Weights of a small mixture-of-experts language model, trained from scratch on English Wikipedia: a sigmoid router.
Below are experts of layer 7 (counted from 0) of a mixture-of-experts language model. Rows are named router (the router's row for the expert) and show model dimensions 0-39. Each number is 128 + 24 x the weight over its row's rms, rounded and kept within 0 to 255.
After each expert's rows: a language model's description of what the expert responds to. This comes from a sample of Wikipedia text that the model never trained on.

# expert 5
router [121 123 149 147 123 113  86 134 133 174 135 131 130  93 123 124 123 127 131  92 124 109 122 138 122  88  87  91 168 138  60 119 115 152 123 156 113 158 116 139]
Common English noun stems after articles or possessives, often continuing with suffixes: help, concern, bomb(ing), line, land, over(head), ship(ment).

# expert 6
router [104 136 153 149  88 121 120 122 130 145 135 131  87  90  96 157 161 111 109 126 134 146 134  68 148 121 110 123 163 106  97  96  96 124 102 134 141 123 129 165]
Adjectives and first words of organization or place names, such as American Medical Association, Major League, British, National, North Carolina.

# expert 54
router [149 138 124 144 112 115 135 112 100 129 144 127  82 123  73 153 133 141 107  92 152 127 120 127 151 111 119 127 139 164  90  91  92 174 136 138 113 125 163 141]
Final word of a place name after its modifier: United Kingdom, New York City, U.S., India, Russian Empire, Pacific Northwest.

# expert 4
router [115 136 137 149 139 110 119 117 121 139 148 160  81  88  77 134 128 122 134 107 148 151 112 112 149 138  77 138 126 134  98 105  53 156  91 142 102 133 136 154]
Given names or their word-piece continuations before a surname in lists, credits and tables, such as Robert, Nancy, Judith.

# expert 58
router [137 149 150 159 126 120 105 111  82 176 146 132  54 105 115 136 140 123 119 135 134 134 131 130 119 131 104  94 121 145  63 129 126 150 144 152 130 123 125 193]
Short word pieces inside names and words, such as os in Buenos, um in posthumously, as in Hashemi.

# expert 46
router [129 158 125 110  91 144  90  76 122 136 127 122 117  93 107 124 108 122 119 118 130 152 140 120 145 129 137 111 142 177 128 121  97 176  87 150 110  93 129 147]
Prepositions following a noun or verb and opening a phrase, such as of, at, under, during, among.

# expert 2
router [114 142 155 150 124 109 113 122 124 152 143 130  89 114 111 118 130 129 104 101 141 133 113  82 143 114  95 136 165 124 107  98  75 165 128 152 144 125 123 134]
Final word pieces of place and street names, such as -ville, -ington, -burg, -shire, and words like Street, Creek, Avenue.

# expert 38
router [155 150 131 136 107 132 110 129  90 135 124 120 113 101 131 127 155  95  78 104 134 146 107 139 138  97 109 127 159 152 123 144 117 156 139 141 122 184 128 138]
Ordinals and time or sequence words such as first, second, early, before, until, mainly in career and season narratives.

# expert 60
router [129 149 119 137 107 131 133 145 125 160 149 135 132 106 134 156 140 136 112 110 104 135 136  94 155  92 106 124 137 151 116 112  69 180 133 115 147 116 157 169]
First pieces of surnames after a given name, often common words like Hay, Green, Wild, Kirk, Yellow, in lists and tables.

# expert 48
router [148 135 145 111 105  91  78  91 121 155 145 165  75 102 101 166 138  88  84  98 165 132 157 122 154 120  82 104 144 120  86  75 112 134 123 171 123 113  99 155]
Word-initial pieces of Latin-derived words like comp, exp, rep, res, comm, often in headings: Computing, Command, commemorates, medals.

# expert 18
router [178 159 155 147  96 141 127 139 130 118 146 135  89 131  89 153 149  60  97 105 125 138 120 123 145 117  84  88 144 130 105 120  92 124 124 147 139 125 158 146]
Pipe cell separators in Markdown tables, especially after numbers or names, plus semicolons in lists and header words like Ref, Votes.

# expert 1
router [124 143 140 115 129 139 112 105 111 163 133 134  96 112 118 133 173 128  69 158 108 107 160 135 147 122 140 125 135 129  95 103 111 136 135 120 112 162 140 149]
Short pieces inside uncommon words and proper names, often after b, G or Sp, such as in, an, on, l in Buchanan, Esbin, Ranjana.

# expert 25
router [128 151 160 141 104 130 130 108 119 134 170 131 139  80  86 151 115 108 100  90 128 135 115 103 171 126 101 154 150 146 104 108  96 169 134 159 139 139 124 148]
Words in section headings and table labels on sports careers and elections, such as Total, Career, Turnout, Cup, league, tournament statistics.

# expert 49
router [119 151 165 139 116 143 102 117  95 103 150 142 143 118 123 153 149 132 127  58 108  98 143 101 147  99 105 142 137 129  65 127  75 133 130 148 127 153 122 136]
Nouns naming people's jobs, ranks or institutions in biographies, such as professor, manager, member, director, President, School, archbishop.

# expert 41
router [148 129 172 144 112 136 124 138 139 167 133 125 101  59 100 129 126 136  88 111 133  95 119  86 133 104 111 100 143 130  73 117  91 163 119 167 125 114 160 166]
Spaces, digits, dashes and percent signs in table cells and semicolon-separated statistics: rally times, sports scores, election percentages.

# expert 56
router [169 139 117 134  97  89 123 115 136 136 132 157 137 130 106 147 176 127 108  89 122 130 110  80 113 126 114 147 109 112 124 134  81 163 128 136 121 135 125 132]
Short syllables inside common words, such as ro in carrot and thyroid, he in spaghetti, plus prefixes like hydro and micro.

# expert 14
router [110 135 171 136 111 135 104 122  87 114 146 186  89 133 101 170 161  81 105 133 144 140 130 118 150 120 109  93 151 130 112 100  68 161 102 159 152 120 113 121]
Pipe separators in table rows and dashes or bullets opening list lines, e.g. cast lists, council lists, election results.

# expert 17
router [165 135 187 145  98 160 120 140 149 147 107 140 127  90 134 137 152 135 123  99  99 123 131 116 138 128 142 117 152 123  77 127  77 151 139 179 131 135 126 152]
Nouns naming places, units or entities after the/this, often before of/is: village, city, area, region, one (park), organization, number.

# expert 19
router [153 166 124 143 134 129  90  86 100 208 116 125  94 119 111 119 124 104  76 114 166 136 158 148 144  83  97 130 132 130 115 140 107 144 154 159 123 130 108 145]
The first digit 1 (and 9, 8 after it) opening years and dates, e.g. in 1846, 1922, 17 September, plus the heading word History.

# expert 31
router [119 138 167  96 135 120 106 143 139 174 136 125 123 125 113 163 136 116 113  94 154  93 134 118 151 117  81 127 152 113 102 123 100 152 157 148 176 144 138 174]
Opening pieces of place names, surnames and taxon names, such as Cent in Century City, elf in Belfast, Cl in St. Cloud, McC.

# expert 26
router [164 144 147 121  97  98 113 111 133 156 106 112 108  77 124 163 141 101  91 115 123 131 123 113 161 126 127 135 140 131  88 126  87 123 106 177 116 120 160 134]
Individual digits of numbers in statistics tables, scores, percentages and dates, e.g. 59.3, 13–5, 2013.

# expert 50
router [134 167 156 146 115  99 127  95 128 174 140 179 108  93 129 148  91 127 120 121 131 135 114 121 148 126 108 136 153 149  99 127  86 165  95 153 118 157 118 142]
Unit symbols in infobox conversions like ft, in, mi, /sq, coordinate marks °N, and byte pieces of Cyrillic or Japanese text.

# expert 16
router [127 124 147 129  96 144 122 120 117 166 145 145 126 121  75 172 136 115  67  88 120 115 122 126 148 107 118 141 161 108  87 141  91 153 163 132  92 133 136 120]
Greek or Latin stems and inner pieces of technical, biological and chemical words, such as techn, onom in taxonomic, och in mitochondrion.

# expert 10
router [162 130 146 144 129 125  85 103 103 164 138 143  66  99 132 136 159 121 124 120 137 150 124 137 147 100  97 114 125 130 106  99  85 134 152 169 148 148 101 102]
Forms of be, have and modals after a subject pronoun or noun, as in "It was built", "is also", "has not been".

# expert 57
router [151 134 159 137  82 121 163 111 151 167 128 131 111 117 120 117 147 121 101 118 126 125 151 115 146  82 105 147 125 134 132  91 123 150 125 138 137 128 140 156]
Opening syllables of proper names and rare words, often containing r, such as Kar(uma), Mer(ín), Tra(cer), Par, Bur(ial).

# expert 35
router [162 134 117 129  73 160  89 124 121 156 149 105  82 125 133 132 146 117  94 133 132 122 155 139 146  88 149 147 145 142  91 116  88 168 157 173 111 166 130 138]
Opening parentheses after names for asides, dates, affiliations (BBC, 1981–, now known), and spaces inside dates like "August 22, 1959".

# expert 32
router [180 120 128 151 113 140 115 123  98 140 120 184  98 138  83 136 132 143 113 130 124 131 125 120 176 125 137 123 167 123 132 117  91 177 136 111 116 143 187 179]
Newline tokens ending sentences, table rows, infobox fields and headings, e.g. the break after a period or before "- Height:".

# expert 39
router [141 128 119 130 101 126 112 149 130 144 170 149 127 108 113 147 129 132  89 105 146 135 149  87 165  97  95 101 126 154  95 113  95 151 129 182 141 177 138 141]
Inner digits of years, coordinates and large figures, e.g. 19|6|5, 19|9|2, 30,9|2|4, plus the word "all"/"All".

# expert 15
router [130 145 167  88 122 121 116 120 121 149 113 144 104  98  92 149 135  89 110 123 149 133 122 135 162  92 110  89 174 101 105 133 115 145 146 151 151 135 150 145]
First consonant piece of a split word, such as b, st, sh, gr, p, especially capital B at heading or line starts (Bahay, Bibliography).

# expert 24
router [141 149 187  90  91 124 113 143  80 144 120 190  95 109  91 171 113 136 120 144 147 117 146 132 140  98 112 128 152 147  83 117  41 131 125 121 151 124 140 166]
Closing quotes, parentheses, brackets, braces and percent signs ending titles or numbers, as in song titles "Forklifted", (Part I), 0.00.

# expert 12
router [161 114 138 121 124 154 104 112 132 150 130 173  58 103 102 141 110 101 101 123 138  96 125 123 154  97 120 134 147 130 113 134  67 150 101 152 137 161 138 129]
Month names in dates (October 2019, 1 July 2017) and pipe separators between numeric cells in sports or election tables.

# expert 47
router [118 123 141 135 115 102 140 114 115 135 143 144  70 115 117 150 140 144 111  73 142 140 148 120 144 150 139 126 140 151  71 131  94 212 104 138 107 129 152 148]
Final pieces of personal names, especially Slavic and other surname suffixes: Kasparov, -ović, -owski, -sky, -sson, Abdullayev, Manzan.

# expert 42
router [117 140 163 143 131 130 108 102 143 154 158 180 102 126 111 163 150 103  98 119 129 145 109 114 181  95 102 134 131 155  92 151  79 154 103 140 112 147 118 157]
Opening pieces of first names, often Spanish, Portuguese or European, in lists and rosters: Jul, Alf-onso, And-er, Eliz-ângela.

# expert 44
router [140 130 160 149 139 109 127 113 112 134 141 170 114 100 110 165 167 118 121 120 117 146 102  86 148 109 142 111 130 150 100  87  89 184 146 145 151 132 138 139]
Subject pronouns he, she, it, they starting a clause before was, is or had in biographies; sometimes noun or name subjects.

# expert 9
router [146 132 161 124 116 118  93 104 113 120 141 136  83 104 103 156 112 155  57 123 167 115 112  92 146 133 137 106 168 116  62 119 100 188 135 152 150 122 137 137]
Bare space tokens right before a number, mostly inside wiki table cells after a pipe, e.g. "| 0 |", "| 98", "| 4 July".

# expert 43
router [142 125 169 138  97 118 107 138  98 150 138 162 126  95 141 150 103  93  97 110 167 153 141  98 182 135  82 138 180 125  81  97  90 135 154 162 131 144 132 156]
Adjectives and adjective endings after a, the or an, before a noun, such as original, new, modern, cultural, unique, extensive, ritualistic.

# expert 28
router [183 118 146 121 111 116 102 140 124 157 145 144  96 127 120 137 132 154  90 105 149 132 136 118 142 121 105 137 167 166  67 100 107 142  77 148 112 150 147 118]
Inner digits of coordinates, grid references, feature IDs, page ranges and years, plus degree and minute symbols.

# expert 0
router [126 123 125 143 110 110 135 119  86 137 135 163 103  82 139 134  99 142  89 122 125 134 145 116 146  63 116  87 143 136 108 120  85 127 134 144 141 136 133 151]
Single capital letters starting a proper name or initial, often after parentheses, commas or pipes: Rounder, Cnut, L. P. Schultz.

# expert 51
router [119 145 166 123 122 116 133 128 108 132 114 155  89 127  93 156 144 103 106 113 140 149 150 106 127  71  88 114 149 152 125 113  79 177  98 151 130 124 138 130]
Dashes, pipes, semicolons, ampersands and slashes after a person's name in credit lists and tables, e.g. "Karan Johar – Kal Ho".

# expert 63
router [157 177 171 114 108 138 145 130 120 194 108 140 116 142 105 118 104 122 122 110 166 121 125  77 139 104 118 145 138 174  51 125  84 150 137 155 110 146 126 152]
Past participles and verbs following was/is/were/been, such as founded, described, located, served, intended, and -ed endings.

# expert 13
router [156 140 137 101 157 155 102 110 107 113 113 142  97 109  88 138 135 131 113  92 148 126 125 140 123  87  87 113 133 141  90 137  85 152 126 157 132 143 112 102]
Commas and comma-like punctuation ending a clause, list item or place name, before and, which or but, e.g. "Hesse, Germany", "in 1829, but".

# expert 34
router [170 143 162 116 104 101  83  83  97 115 134 189  92 119  99 138 152 101 111 102 106 137 128 118 168  87 106 108 110 113  81 131  71 145 124 150 152 146 152 128]
First digit of years and other numbers, mostly 2 as in 2018 or 2013, also scores and dates like 4–2.

# expert 45
router [110 156 143 143 104 122 116 127 138 148 121 137 143 112 112 142 135 116 134 102 157 138 125 114 137  85  89 108 126 144 125  85  78 172 112 203 134 159 110 138]
Short word-start pieces that may begin a longer word, like Out(side), out(doors), de(xter), in(eligible), back(gammon), plus De, Be, vs.

# expert 30
router [128 156 147 142  94 113 137 109  92 146 162 142 114  82 106 153 163 106 115 113 129 111 130 111 154 111 136  91 114 152 112 141  98 160 146 150 138 146 113 158]
Possessives, articles and prepositions starting a noun phrase, especially as after verbs: as a professor, his, her, its, led by.

# expert 23
router [146 145 133 160 105 115  86 125 127 129 146 162 108 120 131 148 157 106 101  97 110 152 126 119 140  82  97 110 144 123 149  88 102 172 141 159 163 120 156 180]
Opening capital letter or prefix of a word, often after heading marks or quotes: E(ducation), E(urope), U(-20), I(CTC), inter, pre, con, re.

# expert 36
router [173 159 161 118 127 116 124 135 107 152 126 136 132 112 107 136 114 103  94  87 131 112 116 107 185  72  98 110 111 109  79 118 100 122 112 150 111 131 177 138]
Short word-internal pieces after an initial letter or two, such as sk-et-ch, t-um-or, S-qu-irrel, pr-ay.

# expert 62
router [134 149 148 143  99 104  97 141 132 143 164 168  91 123  99 156 128 111 124 101 128 157 113 113 129  96 121 128 189 147 118 134  70 155 117 146 129 123 136 168]
Single letters like B in Barcelona B or Zone B, and pieces of Romance or foreign names: da, de, La, Rio.

# expert 3
router [129 158 138 133  97 136  80 124 108 132 164 152 106 106  95 156 120 134  83  91 140 125 123 110 179 103 115 122 129 131 137 126  88 133 112 147 129 139  99 169]
Full stops closing prose sentences, often after dates (born 1830., in 1983.), plus heading markers ==/===, list dashes, and "by"/"with".

# expert 11
router [141  92 179 146 113 140 134 117 142 143 115 138 135  84 110 150 106 107 113 101 131 127 139 112 157 100  98 127 166 145  67 121 106 150 109 187 130 146 153 138]
Nouns about music, film, video and recordings, plus such section headings: song, album, musicians, version, Production, Reviews, vocals, guitar.

# expert 20
router [116 161 179 156 112 133 113 115 135 160 135 152  78 116 126 165 125 111 141 129 129 131 148 101 141  79 123 146 132 125 136 111  78 154 109 134 137 100 137 164]
Prepositions such as in, of, to and from after a noun or verb, as in created in 2015, member of, award from.

# expert 53
router [145 136 155 143  94  99  96 109 126 128 156 175  99  95  91 133 128 149  52 134 136 145 159 110 131 132 115 133 147 131 140 145  92 169 101 172 134 101 150 164]
The articles the, a, The and similar determiners in running prose, usually after a preposition or verb, before the noun phrase.

# expert 37
router [176 136 126  99 109 125  87  96 104 163 160 111  79 124 133 166 108 103 124 104 164 134 121 133 154 109  99 126 141 114  80 142 101 138 135 145 138 140 152 124]
Adverbs and quantifiers after is, was or has, such as not, more, less, much, well, many, only, as in "more widely used".